config.yaml
n_layer: 8
d_model: 320
n_experts: 160
experts_per_token: 4
d_expert: 96
d_shared_expert: 0
activation: "swiglu"
moe_layers: [0, 1, 2, 3, 4, 5, 6, 7]
router_score: "softmax"
normalize_top_k: true
routed_scale: 1.0
balance_loss: 0.00137
balance_bias: true
router_noise: 0.05
init_std_router: 0.0289
lr_router: 0.000904
vocab_size: 16384
norm: "rmsnorm"
norm_eps: 1e-07
tie_embeddings: "early"
optimizer: "ademamix"
lr: 0.000374
beta1: 0.9
batch_tokens: 131072
seq_len: 512
train_tokens: 877500000
steps: 6695
dataset: "wikipedia_en"
Below are experts of layer 2 (counted from 0) of a mixture-of-experts language model. Rows are named router (the router's row for the expert), gate (a neuron's input weights, with its number), up (a neuron's input weights, with its number), down (a neuron's output weights, with its number) and show model dimensions 40-79. Each number is 128 + 32 x the weight over its row's rms, rounded and kept within 0 to 255. Numbers have three digits each.
Before each expert's rows: "comes after" lists some tokens at least twice as common just before its tokens as in all text; "comes before" lists some tokens at least twice as common just after its tokens as in all text. This comes from a sample of Wikipedia text that the model never trained on. Tokens count by the router's weight.

# expert 141
comes after: " List", " also", " as", " to", " he", " and"
comes before: " as", " by", " in", " a", " the", " with"
router:110136092155129127111121177132109178136100133174128080169109108158120194167168106099106137143068192095142171150146106149
gate0:131145144178166174100072117132131153156185083172063181221088161137155127134193174079147154156164178106101166092131086126
up0:101151068119103161167157115127123131113127168135079083085158147109124118139130130145129140102110200116115130134186138143
down0:121073086153125090138114139159115106138175150110105128123164086191173105130137052120036052143136101084108134164199090179

# expert 134
comes after: " ", " (", " the", " early", " late", " mid"
comes before: "0", "5", "8", "9", "6", "4"
router:110161140126106100121103123094148095141136147131123089133125115125069118101162096133146078086111096117081165085191127128
gate0:141110122147082131154114080079125104080145145122208079066118153136151161162115097135102127202141117104162123089107150115
up0:149141113076127139147115189154068138192125189158138125211137148123082125094133132118133160047140106137147169194112153134
down0:150068148153158148180134131083111090161129126135126097127170170135116126104125158170163071122134072092063152126129149133

# expert 16
comes after: ".", ",", "%", " .", "8", "0"
comes before: " |", "%", " ", " |\n", " km", ")"
router:102100199164082139115096159162150106077161096104110130152131103120089134106122110112069166103146154152070101164125206101
gate0:139099112154115145166114085070104133155157095086158132099147129142072129134079115119131123158140224146053091169128160197
up0:094142043129098190105081143089164077144164127151070156111112123148157106102149132154085136079147115105142120159173171076
down0:092110140127059130129137090083114098129146149148161128145192168111129084148171135149088153102136139085169109146091078154

# expert 19
comes after: " ", " (", "–", "loan", " [", " birth"
comes before: ")", "',", "8", "7", "0", "3"
router:161135134109121085120140160073199054127105144151124134166148064092133142100130143161141031160105124131095164081200108133
gate0:070090143105152146119111177106096129154072135107194162146155086093208128171109177104179111158080179129149139119153144127
up0:164162111162103120127140081134145116106189106119067061122109179167082111092136081163083169104158072110110104151077116100
down0:093106148104175123124106118070172105108133147113145118106118171144172161130168188113185113109155153135130133102127102097

# expert 22
comes after: " The", " United", " the", " New", " U", " York"
comes before: " States", " (", ".", "\"", "\n", " City"
router:121139117158113127148086102112108067113084071090131094179143106103153071143123125157078121109078142087140084139146145143
gate0:079074135138125088147119105105127123124132107123128136174156091138115119132078156154175126135139067129141154050121040146
up0:147074127181136155112096091093149123129115156145136121123135112078098090148085139130149107089114140124125136117148156153
down0:103135123112122113169184102201136153062141117150176113141124124136151152118139101184107137110129157164161054170128076150

# expert 31
comes after: ")", " ", " Yes", " —", " –", "0"
comes before: " ", " Yes", " —", " –", " No", " Chevrolet"
router:142164116131156169154138117129121093126085127086083119163172144096051123131114096125130119173152090137153121154139138150
gate0:116146117110129145119058171139076096133109146141096119110183125101136191185096130133106147093086125110122132146109121134
up0:165156123132151154112094188166080080129093116117149142144154167114103150193094110138089215114078176123148147159123131150
down0:146073136185167162165125112088167119114147108206128070136129062183190085142107090100155123127110117144069095149112125128

# expert 115
comes after: "–", "-", "/", " air", " HD", "202"
comes before: " |", " |\n", ",", "^{(", ")", "5"
router:105158148104133061094209124087144122118102129142115149205108114121181110111129131147147153161088159109151141129146140068
gate0:171149129141142118080175097098115131068125082172143111135085145167121111175165108119135110115126160101108135119158113133
up0:110147085110076118119148133097175135188121114093105141135165166094109125080063145154085147114101148144081156140107140100
down0:100146131145161083139108161132111150113120114167098101145093117153208099138118145060142133115103133091054112151081137118

# expert 55
comes after: "7", "5", "4", "0", "8", "9"
comes before: "201", "200", "199", "202", "198", "197"
router:076148114126146094113146097117189128161158137125065173151119161076099119132126076190110154099150139202069131181131138147
gate0:137158028164186141143133121151058133140146153144089110159076108093108101165087076081132162181133064117196137137125099073
up0:118174113137176098147192120110106148116095107170184108133086090106143060155067162087145148165146128100182107127140118098
down0:160053093099113149099116165090138114113153103089117123189126176158143112185126083106149159145121057147136172093117116162

# expert 24
comes after: "\"", "|", ")", " |\n", ".", " medal"
comes before: " ", " |", " \"", " (", " –", " Title"
router:113124106153117164135167190180109058128158070066083106138154150108140147104089122125109184148121150143126065098176175178
gate0:129118119136164144164125170042100123105127144176141089158124082126117088231111113148153148116056091123108100174190125181
up0:088130091130188102109089113201110093160107106140125157106118154147117128076104114103063157146229103111142131180107117093
down0:145126092134091105191134122136157133164089111166131099194171135114094137099164117146119151125196117107130120091111101125

# expert 94
comes after: ":", "-", " (", "Scientific", " sq", "Personal"
comes before: ":", "\n", ")\n", "-", " /", " mi"
router:154160155136106116095156161101089187146064156175132123130119100161183113098194172158139116147140194209078087089132192148
gate0:089189092138197105111127184140106111055147121111129048183176147058140118079120144118091076155170154140140122139095123115
up0:126143129109139168154146178110186117171132073149109145135135089113125118070120131156104136223133180063108129058135133112
down0:089112211157144134147091144131118160168110091134119078126154089151140111142164118168163125122115120082155141148107153147

# expert 54
comes after: "°", "′", " ", "″N", " /", "°N"
comes before: "′", "°", ".", "°N", "″N", "°W"
router:154146149101107151127071122120116072129162165176119096166110103132147116145154139129119142059084164140085124142194141071
gate0:083138089139106132181117168168123119077165108087103132127151166149072154151129133132082185150140134083113090072116175098
up0:107132092147113129168076119172144147110199126108110107142163080137172153068150179135064154083085183123144142145140140102
down0:181142162176107104173090173084116129113125070129087072093085089142092097122111114132167108097182131156105155087168125152

# expert 35
comes after: "-", " |", " •", "jar", "ab", " Son"
comes before: ":", "(s", "hip", "ya", " Jan", " birth"
router:093141171178160130083105163128128180115057130148161085137170106119144132117147177169138182109167195141126101124148113181
gate0:145115091093163076130111115143184140164092135088074098126101137104120171171137087096173124131131112134118147185139139161
up0:131134113129184112149110115148202187170074108146089127133141113140160183150167157106126121115126172180112195186145159187
down0:096171123108103110091140065122111157186102122111105141113145113133141120127186106114151176145136122132125172140145055172

# expert 67
comes after: " ", " |", " ISBN", " –", "200", "201"
comes before: ":", ".", " |\n", "3", " |", "4"
router:062112159104136062125118172125111161058146139162109163141156118127075074118079113043106180088116165157117087186084168104
gate0:130081207135164209123163177109121124108141126166117178135195045164128086145086099148141175144129094091166093098146127100
up0:136152175148196125174123094097127128127128174146139176113158087185119139091095110081147168217154148093094124078130063118
down0:163146165137145155083138098119141176150169071189119114127136148150130255123139072118136137097091082170118134093123156138

# expert 121
comes after: " |", " |\n", " ", "|", " Party", " Candidate"
comes before: " ", " |", "|", " Votes", " Candidate", " Labour"
router:112123155185100115156076136111114112116136096084155158157082163162131108099119142089134164163150088128140165063114121134
gate0:142097054149071100156109118116113154124190128180162185181108127190144120111176138105119097131161087150073119073117128171
up0:117119097203137191114142123097089096120127147132140112157175107090173118082171147200119114187130073121148121072140131093
down0:139182185178132115134117092111127119121168173139163132151172095097161096121125094122137110089154148105128068127114165107

# expert 99
comes after: ",", " in", " United", " New", " at", ":"
comes before: "\n", ",", " States", "\n\n", ".S", "."
router:087157162106147119131110209103138086124071070150121121105206100116126119100149147163151088074053153198124107087146105161
gate0:108111121136186131174125132129107169171110173135107167112129157125118122100123137085127126106167199063107088159108118138
up0:118115125098130173107084144119140069122124102134128050109152066176165129112146128140088136137094127141176086065118115093
down0:066125144127169088149138103119109113176142154154157141103169103150081164126074145096122129106052106170156130161162198150

# expert 20
comes after: " to", " and", " which", " that", " also", " had"
comes before: " the", " a", " by", " to", " him", " his"
router:113173119130090150161138087173122181138177158112135164166104195129121173143169130121168095131104113064135174161154185081
gate0:129111076116159131067105201142201118134149134174139134193158148134154086138113152109087156111110092131185079168144166100
up0:118099120110127107132121122138065079116087122193131086131129117131052115076073149116113116072133051129123131087089115053
down0:122134106123167167151227131107056146161125138118133110130121093105100154135170129155165171104125156149199108110116107111

# expert 146
comes after: " to", " and", " he", " was", " they", " she"
comes before: " the", " to", " a", " out", " him", " by"
router:128145128155094155089115125122129171125110158130172153103157185148075167049167165088128102108117177096156170141120153093
gate0:102087138127155060166174081132135052107138080118104119103183154086172068149129172189112147059102169172075120147117160208
up0:157080134109165084175180100134174112155130115125110146158149156126163107093117142140124107075129140154130133083117184188
down0:102177112130150117147146140159108194052178131108128086134083160150115104114136140101126101085199160196093119148166104135

# expert 109
comes after: ",", " January", " May", " December", " August", " July"
comes before: "201", "202", "200", "199", "198", "197"
router:108139135088159125114143177100135088161118116096073106163121135084143159112108139099127084117116164165102160179155168093
gate0:139100169160135124129125134156153135111118142176156128096151154067145165123121121080131135186151142075138154098093162137
up0:145104128104136144136092094114173146071120217172124120110129152036117169078102107055127117163107116119129147140093132133
down0:106100098096093127147108120123126202134125039114164145127138085115167137117152104123113163130131089095142183096096105131

# expert 106
comes after: "200", "201", " ", "199", "202", "198"
comes before: " |", "–", ";", " |\n", ",", "."
router:148120173208138128056148077121101103106139140124156188062189089131106073112133139136075218083183101197064134209101130118
gate0:179095153075116160097161130130172140137123091110162193139153146152085122092151163138122104139136163132143104103111149162
up0:094123102161120088147084091159080087118158171122107079118103089096175113134107104142147160063085136133134198132155072126
down0:116138198152159086178141053057106136141119067156125115168081166130145168081149136119135111121086097156098105119125108100

# expert 86
comes after: " |", ";", "0", "1", "2", "6"
comes before: " ", "0", "1", "2", "3", " |"
router:111097162116102151067136158063158099129126114141163145081184102093089131118147139143112083139199144187084069122087146104
gate0:110111134119084138129172135149149134174132073160132057145108143091148131113179133137130069115125073105151150107099196107
up0:137146110112130128122180112119110134131079066163137158142091144092214076118150130119141067114125097176118154152101150156
down0:125146117120099072161075101161132084115082174158139091137160167142172045094133103150100103152087083159197151116134125125

# expert 23
comes after: " |", " ", " ft", " more", ":", ","
comes before: "–", "6", "1", ".", "2", "3"
router:170108124115140123115146081088151113153135203107153111061118180155104154170115110046141141126138134155080106187048139125
gate0:178139147138093165154110131087115148126180133097094136192141135138175197119120173136118145044126078132161170160138174132
up0:130105122117144130120151192201201077164086153086157117131173128135122106081092165090110141134098180161133137197130067156
down0:107086108176195104125089139142095126073117122148059129120108118111103100138145104152175115127124127107142089155077113104

# expert 122
comes after: " |\n", "|", "5", "3", "2", "4"
comes before: " ", " \"", " The", " K", " D", " DF"
router:123117082112135198154157130106101070037100126094082117157125170118105105107062096156134130130112133115116140100179162124
gate0:121114079132105172140145120120133116162124119150116092101157118154130134130132162142090077110107171113154098137185146162
up0:120130171148138102129149136147146116107097136122115198145165138126090127144112103103140151174151061132128168120084095131
down0:158144143089098107147144099121178176143095070117097187133201160094121114148178140138127097062138151066066140089114136107

# expert 43
comes after: " was", " were", " is", " been", " be", " are"
comes before: " in", " by", " to", " on", " as", " for"
router:102155124147146154154131122162159135176156129165149136154110131131104088096188125087088073108112125105104156131094129127
gate0:146172140128100133108137111115146124170086158107094137130101112106138089121083110130076124159084118163142122148059062133
up0:158136134156144181092084103123120135134128163084108133108169093144085132156149099136133134122128088152084130172145116165
down0:115123139080130111182150166141164084137152106120142134137067165130107085174135110110109120116135162058108105112137099146

# expert 5
comes after: " |", ";", " Liberal", "2", "9", "7"
comes before: " ", "0", " |", "1", "2", "3"
router:109128138177132134066096137130106113189176131148143129157104148129151132107119143176157093102114148115079096141142141103
gate0:103090091121108248165074076089122158099193209118119100084083094118113060137147153135148170118184143157090103107125111104
up0:129082071118116196161059124098142172089187208151153148125079122150175110106156155171147139126176142091118118119128121098
down0:181132117144111113097135162086184085115059130158103150141062136128119107168104112061111175102122125069115139155170136132